Experts of a small language model: 71.3M parameters, 2 picks a token.
Below are experts of layer 2 (counted from 0) of a mixture-of-experts language model. Rows are named router (the router's row for the expert) and show model dimensions 0-159. Each number is 128 + 24 x the weight over its row's rms, rounded and kept within 0 to 255.
After each expert's rows: "comes before" lists some tokens at least twice as common just after its tokens as in all text. This comes from a sample of Wikipedia text that the model never trained on. Tokens count by the router's weight.

# expert 63
router [171  87 168 115  61 163 117 123 107 170 119 129 159 127 147 100 129 126 130 112 133 128 129 147 131 153 110 126 135 112 125 133  83  65  97 138 140  71 141 128  97  98 167 152  78 123 128 121 105 125  90 140  84 121 116 128 133 137 170 103 112 101 165 129  98 122 113 141 110 113 125 133 109 144 194 128 123 135 115 129 123 128 137  49 128 130 120 153 115 150 128 139 130 126 128 125 188 128 106 113 136  94 100 154 133 135 148  97 144 126 147 139 137 125 138 144 121 132 169 121 128 117 158 131 132 154 161 155 113 127 114 132 149 132 157 150 148 127  84 131 103 126 125 128 117 156 133 149 111 136 195 145 141 146 136 178 145 189 130 129]
comes before: "|", "-", "The", "In", "On", "He"

# expert 2
router [170  91 130 128  87 131 119  94 121 154  87 130 153 151 151  95 134 121 140 121 141 111 153 152 135 164 117 124 129 126 160 134 123 118  71 155 134  81 143 127  74 121 168 166 111 127 130 112 121 120 117 128  89 126 105  94 155 187 144 115 125 123 159 125  94  85  96 130  96  78 122 130 127 129 178 127 113 141 134 142 126 134 132 103 132 148 115 170  96 172 126 155 119 120 114  98 153 140  95 123  92 124 104 167 143 146 155  92 149 197 127 122 168 124 135 142  95 151 140 116 152 124 133 132 153 137 153 132 133 176  95 124 132 140 133 149 159 109 111 149  83  79 112 126 112 145 133 134 107 157 164 136 130 167 156 139 132 131 133 126]
comes before: "\n\n", " The", " In", " He", " It", " This"

# expert 54
router [138 112 112 140 124 175 142 122 115 122  60  73 146 157 141 136 138 115 113 128 137 129 143 165 131 131 133 124  79 133 137 167  88 128 121 159 143 113 148 117 133 112 130 117  69 142 173  94 133  92 118 124 102 170 125 121 129 150 130 139 125 105 152  99 124  94 127 127 123 120 118 105 134 129 139 149  96 145 133 140 100 158 146 114 108 158 143 118 117 116 154 119 114  86 125 116 136 118 102 136 124  93 131 141 168 120 151 111 119 140 146 151 182 136 152 136  76 136 168  93 127 114 124 132 150 142 166 109  80 144 109  97 152 158 162 157 123 126  90 136 125 101  74 127 114 133 171 125 117 158 132 151 179 151 186 166 118 183 113 134]
comes before: "s", "t", "m", "Con", "Ne", "son"

# expert 73
router [144 122 131 136 110 152  92 117 107 159  73  95 141 138 111 114 144 106 138 134 125 130 164 110 144 160 140 112 140  97 144 156  75 121  94 169 173 124 191  85 140 102 132 123 108 118 146 128 118 128 111 154 122 126 129 104 109 130 132 116 111 119 129 139 108 122  85 141  83 110 132 102 127 138 160 119 122 141 121 115  90 136 190 114 149 116 117 143 114 129 146 134  85 120 127 137 128 125  95 126 107  73 114 124 115 124 133  93 139 128 147 142 158 135 128 124  94 147 149 123 161  99 150 142 173 166 182 133 123 162 108 141 178 127 197 149 157 137 113 143 131 101 110 115 126 114 184 144 116 140 159 143 165 150 188 137 116 161 135 139]
comes before: " of", "s", ",", " and", "ship", "'"

# expert 16
router [197 105 127 121 122 158 113 109 114 157  82 110 164 123 131 126 149 127 136 132 130  79 130 128 121 101 111  89 126 109 122 163 130 109  82 164 155 101 136 124  84 113 128 194 124 126 126 127  82 112  83 146 118 136 127  94 131 177 131 124 113 104 144  96 101 118 108 147 106  79  83  91 134 156 136  98 124 135 124 140 112 179 132 106 124 136 115 146  96 147 142 129  88 124 131  99 136 136 124  90 118  84 122 137 147 137 136 108 150 193 160 122 115 125 158 138 130 137 129 117 133  91 153 180 117 140 154 126 131 154 128 111 141 175 147 137 126 122 114 145  67  98 132 125 127 133 127 172 103 115 167 151 154 119 134 162 134 138 130 137]
comes before: "  ", "\n", " 1", " 3", " 2", " 6"

# expert 27
router [136 124 143 136 127 163 133  80  97 179 124 144 156 135 163 130 151 129 189 125 163 104 119 126 143 130 121 106 116 134 119 125  88 104 117 125 184 108 132  84  70 130 136 133 134 131 136 134 112 109  64 155 119 150  89 127 125 147 159 130  98 126 147 122 130 101 122 139 128  80 131 106 131 146 131  96 136 143 137 123  87 138 126 102 123 129 116 149 121 164 154 147 125 115 128  89 131 131 126 117  77 107 116 148 164 193 187 121 133 151 167 128 126 118 157 176 123 145 143 109 131  94 130 123 127 147 137 152 133 176 142 121 135 186 125 147 130 125 113 175 109 110 118  96 109 125 172 126  94 128 152 146 161 168 132 127 131 169 151 124]
comes before: ",", ".", " of", " and", " in", " were"

# expert 35
router [139 127 127 133  85 134  92 125 128 138 110 114 149 191 138 106 148 114 114 113 163 132 121 142 128 139  88 107 102 118 104 140  88 132  78 134 165 146 159  82 128 137 144 147 133 114 131 122 123 106 119 129 100 119  96 114 113 146 160 121  89  96 134 139 137 115 111 176  86 128 121 124 109 142 141 139 107 124 119 121 114 132 129  95 137 117 130 174  99 157 126 144 131 138 113 119 154 128  67 103 129 121 140 172 140 152 147 117 131 155 128 129 128 128 164 130 104 134 148  93 147 134 173 122 145 147 150 137 127 140 123  91 187 155 158 146 125 104 152 117  93 139 147  94  86 142 106 127 118 135 127 235 128 164 167 115 163 158 142 163]
comes before: ",", ".", " of", " and", " in", "h"

# expert 11
router [128  85 123 106 121 147  96  80 118 166  95 125 127 145 141 119 186 126 126 133 172 130 121 120 172 171  84 114 118 128 143 187 125  88  90 130 140  95 132 117  92 110 159 135 112 175 129 118  82 107 118 168  95 118 118 138 155 133 115  98 100  79 131 129  91 111 135 125 111 108 120 116 119 139 132 106 135 155 169 153 126 136 146 129 131 135 115 149 106 160 141 140 113 101 133 118 145 124  83 114 124 118 120 174 125 173 130  94 159 162 121 120 125 125 169 119 116 157 140  52 152  91 136 158 142 131 141 132 138 158 127 114 129 135 131 161 189  91 107 123 118 122 106 113 135 154 171 143  99 121 136 124 134 129 133 144 169 142 129 119]
comes before: " the", " a", " his", " their", " its", " her"

# expert 59
router [139  86 141 128  83 141 107 128 112 148  81 116 141 133 125  91 132  89 148  99 156 137 133 165 137 135 132 104 125 129 127 164  58 126  89 135 162  89 174 124 123 100 169 144 132 117 124 128  74 126 113 163 134 140 127 119 122 123 135  90 111 109 137 131 105 113 100 116 118  89 143 104 102 151 165 121  88 172 143 161 131 174 154  93 154 108 120 148  98 150 155 105  54 118 109 100 135 113 128 128 116 118 126 142 136 135 134 125 162 142 128 141 167 119 165 129 121 128 128  96 117 115 142 173 122 134 129 135 125 130 112 134 197 161 134 157 144 126  74 171 115 122 119 121 117 126 145 140 124 127 158 130 128 136 161 156 124 187 132 117]
comes before: " of", ",", "s", " in", ".", " for"

# expert 42
router [123 103 119 138  96 188 133 116  97 168 106 135 163 134 155 125 153 129 151 113 131  97 109 160 116 170 121 108 108 111 111 145 120 127 107 171 125 124 146 114 107 124 158 141  89 122 135  93 112 122 118 170 114 173 124 134 170 164 121 136 120 100 169 132 125 133  84 147 108  79 131 107 129 134 187 121 102 127 133 124 124 139 148 127 146 148  89 177  62 144 161 132 107  93  80 101 135 166  99 115 109 125 118 132 115 144 145 136 125 189 157 134 164 108 144 140 129 133 149  92 118 108 147 132 145 136 172 145 131 129 130  95 190 119 132 140 147 113 116 149  99 134 133 117 123 173 156 134 105 145 163 160 135 141 125 130 149 134 131 166]
comes before: " |", " (", ".", "\n\n", ",", "\n"

# expert 72
router [158  81 121  91 118 149 111  81 131 169  58 125 127 141 130 137 149 119 151 121 128 100 133 118 149 122  84 119 111 142 148 181 118 120  61 153 140  99 139  97  99 115 160 158 124 165 147 123  92 108 106 164 125 136 128 139 134 135 136 102 117  89 169 102 114 107 118 115 120 128 121 121  97 135 170 116 135 133 130 133 134 200 150 119 130 138  97 163  86 155 134 133 119 124 130 111 146 138 107  97 106 120 118 167 149 177 137 134 160 156 125 164 131 123 146 130 129 149 134  91 168  85 144 125 137 124 129 135 119 167 142 122 127 146 131 155 156  77 127 133 123 126  99 102 125 160 123 127 124 183 141 143 143 141 125 173 163 147 163 151]
comes before: " the", " a", " his", " 18", " which", " addition"

# expert 4
router [141 137 106 101 119 128 118  93  90 154 104 139 133 150 166 131 154 117 130 137 144 102 147 116 130 124 110  77 137 136 130 133 103 109 106 133 151 108 145  77 109 116 115 131 134 140 112 110 131 104 143 188 113 133  92 131 133 137 151 138 121 123 157 132 118 107 105 161 128 117 132  71 116 132 126 102 141 135 128 152  69 127 128  74  93 140 116 143 127 175 123 177 110 101 114  75 116 150 103 128  76 109 114 163 140 193 130 108 143 126 146 136 142 116 163 160 117 139 139 118 122 116 165 134 131 153 128 152 143 129 107 127 172 142 191 153 125 124 143 168 114 116 110 106  88 129 131 135  65 144 165 141 144 141 162 122 113 150 181 157]
comes before: ",", ".", " of", " and", " were", " in"

# expert 41
router [148 102 124  84 145 167 142 128 103 129  88  80 120 147 161 121 151 128 171 129 127 106 147 180 152 140 121  99 104 103 153 129 148  65 132 124 135 121 136 128 121  81 153 188  73 182 153  37 133 119 102 121 117 137  92 121 154 119 125 124 118 114 118 117 130  87  85 141  96 128 104 116 104 126 141 120 131 135 130 188  93 150 173 126  91 161 105 128 134 136 146 144 123 116 100 120 139 148 122 113  97 137 116 145 127 145 147 117 130 133 155 132 134 108 135 136 119 142 143 110 156 127 152 134 151 134 155 176  92 130  95 124 110 136 141 139 141  92 127 133  87 104 121  99 133 120 128 184 126 123 130 131 167 130 128 141 159 131 139 129]
comes before: "a", "g", "ng", "e", "da", "o"

# expert 33
router [164 111 126 139 124 111 127 110 107 122 111 115 132 167 108 119 145 106 130 136 154 134 146 137 135 157  87 110  79 126 133 154  48 108 107 138 149 114 154 121 140 130 178 122  96 123 184  95 132  96 141 129  95 127  99 111 147 159 166 114 119 118 153 117 126  65 135 115  94 115  96 106 116 149 127 128 112 123 129 145 142 149 149 101 145 153 130 112  80 117 134 118  94  77 127 127 179 132  92 140  87 111 130 152 158 115 127  92 115 142 160 104 134 129 152 136  96 113 152 128 138 115 148 123 111 150 116 115 118 179 124 129 167 159 116 141 125  81  95 150 105  92 112 116  85 129 133 128  94 129 167 181 161 126 155 148 121 151 137 145]
comes before: "s", "t", "on", "ber", "bl", "\n "

# expert 57
router [154 107 125 137  88 152 108 130 114 143  94 112 157 126 126  95 115 134 131  99 140 130 142 129 125 158 114  80 124 126 137 137  64 100  84 133 158  73 174 108  97 112 126 178 142 146 166 130 138 132 111 139 140 131 120 115 131 125 142 122 104 139 131 138 110 125  99 129 101  96 130 119  91 169 152 108  87 128 134 142  94 157 177 119 121 130 111 173 114 186 137 138  98 104 123 120 169 144 142 129 128 139 122 151 171 154 145 118 179 133 145 127 150 119 136 149 137 157 148 115 131 128 147 124 130 158 156 169 111 163 133 106 195 175 147 125 185 122 138 167 141 104 135 127 114 115 153 134  86 115 163 144 130 159 147 148 128 120 131 167]
comes before: ",", ".", " |", "\n", "n", " and"

# expert 12
router [181 106 127 100 117 137 129  93 110 177 130 137 114 130 122  93 131 113 196 124 142 117 143 164 148 142 109  94 104 109 150 131 124  94 100 181 119  93 130  93  86 117 136 127 130 126 142  78 107  60  91 131 116 126 128 125 150 156 143 118 126  86 182 142  73 114 110 111  96 108 132 126 123 129 135 119  92 129 120 136 133 148 129 108 126 124 100 176 126 160 156 126  83  98 106 120 169 144  93 118 121 129  88 131 130 152 145 126 173 158 128 154 129 122 136 139 110 122 148 114 139  95 130 170 141 142 142 129 129 172 106 120 152 127 189 142 168 126 126 123 112  82 136 125  96 132 140 128 129 118 149 160 125 154 162 155 142 134 129 140]
comes before: " he", " the", " it", " they", " was", " she"

# expert 76
router [134 102 121 134 114 127 104 127 130 135 130 110 145 124 139  90 153 136 138 117 127 132 171 116 159 134 121  76 106  86 166 127  81 127 123 131 160 116 127  90 128  83 117 123 132 122 125 136 118 136 101 183 122 147 105 112 136 154 128 127 135  77 128 108 125 117 130 137 124 133  74 116 129 155 126 100 135 188 120 145  83 152 138 130 136 127  98 144 128 122 162 192 130 111 123 138 123 135  91 123 124 103 115 154 141 133 149 127 127 155 188 177 155 115 117 165 123 147 182 126 178 102 130 149 145 158 154 141 121 156 125 127 145 191 170 193 128 119 127 136 137 117 116  79 102 145 153 145 127 183 127 135 151 143 123 150 128 162 140 123]
comes before: ",", " (", "'", "\"", " and", " was"

# expert 13
router [165 106 135 114  70 162 133  73 119 157 100 132 138 150 120 115 136 124 146 137 133 124 118 124 128 168 120 107 137 130 151 157  87 128  96 146 138 109 185  63  94  91 125 142  98 139 121 105 122 127 100 189 127 127 131 127 115 129 125  95 108 135 139 119 124 115  88 140 116 101 124 106 100 120 156  94 128 105 152 155 128 160 126  82 123 154 101 144  62 146 160 149  91 127 125  99 124 104 133 116 103 116 131 143 140 157 150 111 138 159 117 115 127 121 128 166 145 175 137  74 133 122 120 155 113 155 134 131 143 134  97  95 174 156 154 127 142 114 128 149 128  96 134 128  92 146 129 133 129 115 145 128 142 155 164 173 154 110 188 149]
comes before: " of", " |", ".", " in", " were", " from"

# expert 52
router [154  93 134  88  61 134 128  96 118 142  69 105 144 127 129 124 143  62 211  98 178 121 144 130 133 145 118 105 128 116 111 145  92 129  79 148 131  96 156 103 125 109 126 182 107 139 143 112  98 122 112 140 119 133 146  96 146 153 117 120 112 128 134 132 121 119 129 126  85  74 133 123  96 128 131 148  82 145 137 123  99 135 177 112 139 147 106 171 101 116 147 133  99 111 122  81 140 134 125 134 112 125  96 119 143 163 133 107 133 146 137 110 132 121 124 144 145 141 146  95 135  80 145 147 107 153 136 138 116 153 129 117 156 156 150 157 146 111  75 174 110 117 126 122 108 119 158 129 134 146 138 147 145 106 137 166 128 148 159 127]
comes before: " |", ":", " medal", " medalist", " votes", " hold"

# expert 7
router [177 109 167 138 113 157 125 105 125 172 113 140 152 119 170 118 137  85 138 133 149 132 151 150 166 140 100 120 107 140 111 190 104  94 114 175 142  78 139 111  90 130 178 136 128 129 121  79  99 124  77 122 126 118 120 113 129 128 143  99 123 103 170 121 128 124  84 128 116 106 119 121 126 134 136 111  84 134 143 150 125 162 134  90 127 141 129 180 130 137 127 121 103 137 131  89 173 133  89  82 100 118  84 153 138 181 147 103 139 132 137 125 139 109 151 139 132 141 132  79 147  83 128 138 149 168 150 133 129 126  88 110 142 143 138 163 184 132 133 142 129 101 108 112  99 129 133 144  81 135 149 156 153 127 123 131 127 132 131 136]
comes before: " a", " been", " also", " not", " the", " an"

# expert 37
router [136 102 141  67  98 145 113  93  81 145 124 107 116 140 152 109 147  75 130  89 131 114 127 166 144 158 128 133 125 132 122 175  70 113  81 189 132 117 179 136 126 116 147 125  80 130 151 117 116 108 103 125 128 136 118 134 149 122 127 102  66 118 138 120 131 124 110 186 130 118 138 136 118 132 172 106  84 165 116 147 134 130 151  84 157 155 136 132  99 140 144 119 104 142 104 112 173 139 110 122 142 141 121 137 140 153 137 116 170 147 137 115 138 107 160 189 130 142 129 101 144 107 149 182 120 138 140 137  89 126  96 117 151 156 144 160 164 119 139 131 134 108 152 104 115 135 124 137 119 137 131 127 135 128 137 176 157 164 156 129]
comes before: "ed", "ing", "s", " of", "er", "es"

# expert 20
router [146 112 170 147 113 130 121  91 122 140 138  72 139 172 150 100 152 124 153 134 123 128 134 158 126 165 110 105 139 138 108 166 126 153 107 118 159 130 170 114  92 110 183 156 115 124 148  74  94 102  76 136 140 122 136 115 153 153 121 124 137 145 133 130 129 150 134 109 109 127  97 132 111 175 157 124 114 156 132 149 114 122 162  98 100 147 141 128 119 125 151 150 100 112 122 102 141 121  95  65 122 124 114 128 151 140 153 131 152 176 123 131 143  91 146 136  49 133 115 126 113 119 125 146 138 111 129 138  89 136  81 131 180 163 129 148 141 132 112 152 141 139 127 146 124 171 169 132 135 157 122 157 124 126 137 171 189 152 154 135]
comes before: "d", "nt", "s", "r", "rs", " of"

# expert 0
router [135 125 132 125 128 152  93  92 123 161 133 145 132 146 133 134 140 121 137 118 135  83 116 171 177 119  78 125  92 128 132 135  83 127  95 120 152 130 173  99 128 104 122 126 129 134 128 117 139  93  93 166 127 142 120  78 182 156 149 116  99 112 157  97 110 114 136 151  79 112  93 120 133 123 130  87 118 135 139 126 113 150 147  92 109 147 117 190  95 133 157 157 121 116 131 105 133 148 101 120 111  90  64 121 154 126 131  95 130 127 154 155 150 127 125 168 116 149 143 118 141 117 177 137 162 135 116 131 129 160 110  92 158 155 121 118 201 109 104 141  65 128 125 133 109 134 137 150 113 154 129 130 126 138 130 115 181 132 125 135]
comes before: " by", " to", " in", " with", " the", " on"

# expert 34
router [144 118 147 118 105 148 117 125 139 120 125 122 190 169 142  84 153 128 152  66 153 130 176 131 130 127  86  96 105  82 159 150 128 146 108 127 147 127 134 104  92 118 189 145 103 158 118  85 120 133 106 129 140 114 107 106 147 129 148 117 120 130 165 138 129  93 112 112 109 103 111  97 128 135 174 159  77 126 116 162 112 124 140 109 104 147  95 147 116 151 147 138 132 133 122 117 158 153 129  78 109 126 118 130 133 165 139 111 126 134 117 122 153 130 131 116 105 127 118 134 148 130 194 117 150 144 145 148 112 159 114  69 174 147 127 141 142  82 130 158 127 108 125  91 130 141 169 126 115 113 150 144 160 151 167 124 129 119 178 169]
comes before: "ti", "ted", "te", "l", "tor", "n"

# expert 21
router [142 113 109 131 104 143 117 138 108 120 105 146 160 122 147 117 141 120 159 117 138 122 155 116 162 134 121  75 120 133 125 152  54 134  99 114 179 116 164  91 112  97 139 161 141 127 156  97 123 109 120 173 139 152 136 127 159 136 159 126 120 116 129 125 100 116 123 124 106 117 105 102 130 179 140  79 123 141 138 215 120 159 141 143 142 155  83 161 115 133 119 139 117 127 126 110 177 156 127 131  71  91 144 135 166 118 131  93 164 121 143 139 165 138 139 139 127 140 156 120 176 109 157 129 130 140 162 181 123 145 145 117 168 154 156 164 121 148 124 168 129 110 114 109  94 140 138 144 109 135 144 132 150 162 162 141 119 127 113 123]
comes before: ",", " |", " (", ".", " and", " City"

# expert 8
router [148 122 149 127  83 128  98 128 126 127 130 127 140 161 125 127 160 100 140 114 133 132 154 156 136 141 112 126 132 108 128 125 107 118  66 159 143 131 131 115 122 134 145 137  88 170 158 121  83 115 117 127  85 149  99 121 150 165 160 127 109 106 140 127 123 121 105 140 100 106 123 122  91 172 144 104 112 126 147 122  99 142 132  82 105 155  90 141  92 136 153 124 116  91 123  99 126 131 133  88  82  92 107 167 130 139 120 109 143 134 141 134 149  90 162 151 100 170 169  94 162 126 137 134 139 176 147 126 136 162  89 104 127 133 164 163 130 118  93 141  82  85 129  82 124 141 127 138  89 167 170 130 173 153 133 144 160 162 134 154]
comes before: "-", "year", "up", "based", "H", "time"

# expert 69
router [125 121 117 136 108 128 125 128 128 144 116 131 134 113 166 117 126  95 150 123 165 118 168 137 142 126 125  65 126 127 133 142  61 130  62 126 150 135 164  76 120  98 148 156 134 134 137 130 113 106 142 175 149 127  95 128 157 133 171 125 115 108 131 127  78 120 106 122 116  87 106  80 133 154 155  93  86 148 128 147  87 165 142 124 152 148  86 141 109 177 109 134  96 133 126  92 123 133 133 129 120 126 120 184 162 133 122 119 161 167 117 134 144 113 132 134 102 124 147  75 136 130 151 133 131 144 162 117 164 146 131 126 181 180 143 163 123 133 106 169 116 129 121 123  97 147 120 166 114 146 161 117 143 147 142 120 122 139 144 162]
comes before: ",", " (", ".", " of", " |", " and"

# expert 60
router [114 123 122 121 131 114 116 134 127 132 107  69 140 123 155 116 160  71 133 109 143 106 144 150 142 124 115  78 111 134 149 144 111  94 140 182 153  96 181 118 126 105 127 140  90 144 138 115 126  53 140 120 131 177 133 126 165 144 136 122 101  95 153  91 116 108 117 180 123 112  79 117 130 117 173 130 115 180 160 152 115 155 136 110  93 140  88 138 125 158 130 149 127 105 112 130 120 176 129 124 108 120 113 132 165 127 134 116 133 129 147 157 106 133 175 137 127 165 149 103 159 144 154 153 114 166 149 126 112 130  73 118 132 128 170 145 132 115 143 107  99 121  97 105 145 151 133 142 123 133 136 161 141 136 166 131 118 166 134 171]
comes before: "e", "y", "er", "o", "a", "ing"

# expert 19
router [148 125 131 105  96 136  83  80 115 176 113 123 122 122 129 131 190 105 145 123 141 120 121 114 155 153 111 122 126 129 145 162 102 100  96 150 128 104 170  97 118 108 180 134 113 155 169  72  83 140 109 154 103 157 119 140 152 142 141 113 105  80 183 133  82 114  81 124 116 106 135 130 111 120 130 101 109 124 112 130 127 175 142  81 125 139  85 168  75 134 125 134 121 130 112 124 136 121  94  82 135 131 114 127 126 168 133  99 161 160 128 125 140 126 147 148 120 159 147  89 151 110 154 135 121 119 136 131 118 154 124  90 139 139 120 177 176  95 132 138 120 136 115 117 124 134 156 126 114 142 136 134 161 120 155 170 158 128 149 118]
comes before: " the", " a", " his", " with", " to", " this"

# expert 77
router [162 116 118 130 121 131  87 122 115 165  93 123 141 157 134 107 140 120 137 118 140 102 135 122 143 158 129 119 116 136 164 127 128 117  70 172 144  99 132 117 102 128 165 166  94 129 143 125 122 121 107 129  75 143 105  94 162 171 136 128 115 118 164 109  95 103  78 127  84  84 123 128 128 157 185 122 128 151 136 163 129 131 130 116 137 163 122 174  94 154 133 147 111 124 121 100 156 156  98 117  91 108 110 139 158 156 180 119 146 184 129 140 159 114 158 142  98 152 138 109 123 124 125 135 153 158 146 128 133 166 118 117 129 151 131 172 157 108  84 148  74  92 112 111 111 134 143 167 108 156 159 146 134 133 163 150 119 123 124 131]
comes before: "\n\n", " The", " In", " He", " It", "\n"

# expert 66
router [140 140 154 153 144 114 129 126 140 121 122  97 112 133 149 101 132  98 120 128 135 130 176 137 169 140 110  93  80 110 123 150  66 155 119 130 154 125 163 115 104  94 167 152 121 128 196  95  87  89 110 121 125  96 146 113 149 132 138 135 124 120 219 136 123  98 123 119 118 103 104 119 149 134 160 131  88 160 105 122 132 134 158 116 118 137  98 149 128 128 137 167 115 106 134 119 146 131 107 105 128 129  94 113 152 138 130 115 140 145 130 131 114 122 149 136 109 126 136 114 130 135 140 127 137 140 144 126  76 162  75 121 213 158 119 168 131 105  90 139 134  98 128 110 144 145 121 144 115 152 137 130 145 127 170 175 134 162 157 155]
comes before: "s", "d", ".", " of", " to", " and"

# expert 28
router [149 118 124  93 118 129  92  79 120 157 119 122 127 149 136 118 134 118 159 125 127 126 131 149 174 136  89 120  86 119 118 174 110 135 114 173 150 122 126 108  79 135 167 135 110 149 168 133  93 112 129 157 119 157 123  93 132 158 141 123  81  79 179 118 124 125 112 113 120 107 122 115 118 128 132 107 127 129 154 131 110 128 134 126 122 145 137 148 117 147 172 143 120 122 120 101 166 139 107  79 121 110  63 141 155 177 156  91 163 156 140 120 171 121 161 128  96 164 140 131 162  77 147 143 135 144 134 146 140 179 121  97 123 142 132 170 165 113  84 167 117 103 125 121 106 161 170 125 104 132 131 151 143 131 131 139 146 138 129 168]
comes before: " the", " a", " his", " its", " their", " this"

# expert 48
router [122 113 123  97 106 148 102 117 136 160 128 106 157 130 134  85 124 117 163  90 165 123 129 120 154 141  91 121 130 125 116 134 126 132 101 153 173 127 134 131  94 135 141 134 111 138 162 106 102 103  75 115 101 128 126 117 142 170 159 114  77 110 130  98  97 128 132 163 130  40 130 127 123 151 176 100 131 144 126 153 119 146 178  87 132 159 130 154  69 168 148 123 107  87 121 117 137 134 101 112 110 114 122 143 137 142 128  96 133 214 139 118 136 112 167 120 115 136 179  78 153 119 131 124 122 148 141 123 142 140 143 125 167 146 148 139 132 124 123 147 122 122  92 104 116 121 140 151 125 128 178 140 141 140 151 159 124 134 149 146]
comes before: " and", " which", " a", " who", " but", " including"

# expert 74
router [132 115 130 120 129 125 134  89 121 136 129 134 193 172 142  74 154 132 159  97 173  96 111 113 157 118 105  81 102 118 176 125 112 120 137 123 131 130 128 124  92 115 121 128 134 122 177 146  99 118 123 119 127 116 127  91 155 194 157 123  92 125 134 116  93 145  93 180 117 119 135 109 126 145 124 112 130 160 159 153 131 123 137 135 138 180  94 147 127 145 142 145 108 118  99 125 130 152  98 142 102 105 116 128 150 151 161 133 186 189 157 135 128 124 178 121 117 158 148 103 145 103 144 131 104 115 110 175  88 151 142 113 147 128 125 153 164  87 143 154 121 113 108 102 103 138 126 131  99 138 136 160 132 168 154 123 127 157 132 148]
comes before: ",", " (", " and", "\"", "ira", "'"

# expert 23
router [145  88 115  85 119 136  81  87 124 173 114 135 125 131 137 117 123 107 139 113 153 134 127 133 165 130  96 113 124 113 170 180 126 119 106 145 137 115 132 120  92 101 158 133 133 159 149 125  90 115 132 165 126 174 122 115 140 131 146  95 110 116 169 118  97 100  92 114 106 115 124  99  98 125 149 105 129 134 145 142 121 131 130 134 135 138 130 129 114 133 183 136 106 117 123 130 156 118  96  88 100 116  99 158 135 177 152  87 146 135 145 124 186 102 189 127  90 144 133 119 157  81 141 152 159 150 153 127 140 167 124 111 128 143 134 160 183 115 119 157 126 115 149 122 116 153 149 131  74 142 139 135 135 133 135 163 179 128 147 183]
comes before: " the", " a", " his", " its", " Historic", " their"

# expert 55
router [177  94 156  95  76 142 127 124 128 167  67 133 158 123 162 122 155 125 141  97 144 122 139 154 145 144 111 123 131  96 125 128 104 120  91 148 130  87 170 122  87 121 169 130 110 166 129 113 118 124  89 144  79 126 102 130 148 134 177 117 111  90 143 118  86 125 103 133 122 101 126 109  95 162 187 133  92 132 138 168 108 132 134 110 121 135 128 137  79 171 129 149 114 105 138  89 138 147  99  93 127  89  99 138 137 138 139 107 147 145 148 159 157 124 176 147 126 130 149 114 138  97 148 124 125 141 131 167 102 162 113 110 136 135 180 139 177  85 111 135 116 117 133 117 122 117 130 123 116 153 142 135 144 165 131 145 155 132 132 154]
comes before: "=", "The", "In", "-", "On", "|"

# expert 14
router [140 111 132 137  59 152  88  73 111 144  98 145 134 111 164 121 130  86 157 132 120 132 107 161 174 139 133 132  96 144 134 155  65 107  82 134 137  91 170 121 121  97 128 154 137 151 132 109 104 100  96 180 127 115 115 153 148 120 133  93 129 116 166 125  96 119 116 181 103  95 137 120 111 120 171 121  84 125 116 134 108 150 147 101 138 148 109 178 114 147 154 129  83 130 113 119 153 111 108  99 141 100  70 132 138 190 161 108 133 140 154 144 121 114 134 113 126 135 137 106 142 137 180 135 145 129 139 118 141 117 104 150 153 139 138 118 163 112 124 184 113 113 123 129 116 131 155 137 106 125 129 148 128 119 151 143 147 124 152 115]
comes before: " in", " on", " by", " to", " as", " at"

# expert 17
router [163 105 123 131 112 145 123 118 124 156  80 124 157 118 152 130 136 114 134 117 161 115 133 131 158 158 124  80 132 103 131 145 128 119  79 147 184  91 148 125  90 118 150 182 135 123 124 105  98 112 100 150 103 130 120 101 132 163 133 108 117  93 163 103  62 115 112 153 109  90  91 107 133 136 137 123  97 146 123 133 117 183 130 109 140 133 112 145 104 158 139 130  91 127 122 102 141 135  96  92 131 100 122 144 134 123 147 105 149 174 142 137 124 131 167 152 114 130 130  96 139 130 141 140 129 155 161 126 132 169 139 117 139 204 174 136 138 126 138 161 112 109 136 122 128 163 154 168  89 120 178 155 170 134 133 161 162 125 130 143]
comes before: "  ", "\n", " 1", " 3", " 2", " Nominated"

# expert 3
router [173 122 129 138 123 125 105 119 131 119 130 149 145 121 127 117 154 126 164  94 185 124 130  99 151 134 116  74  89  80 133 147  51 125 117 118 142 129 161 108 110 118 128 137 130 125 131 127 109 129 110 130 138 124 146  78 135 139 149  97  84 139 166 115 123 128 136 130  77  88  98  97 139 131 133 116 104 165 135 135 134 153 134 125 143 152  78 151  92 129 140 110  89 110 142 123 142 149  93 125 120  94 125 144 123 143 124 125 152 174 154 144 124 121 142 136 112 161 137 130 145  86 152 140 154 141 133 150 153 158 140 119 225 138 121 173 137 121 123 142 108  81 142 103 117 112 139 130 116 171 152 160 152 146 150 136 158 134 156 167]
comes before: ",", " (", " and", "'", ")", "\""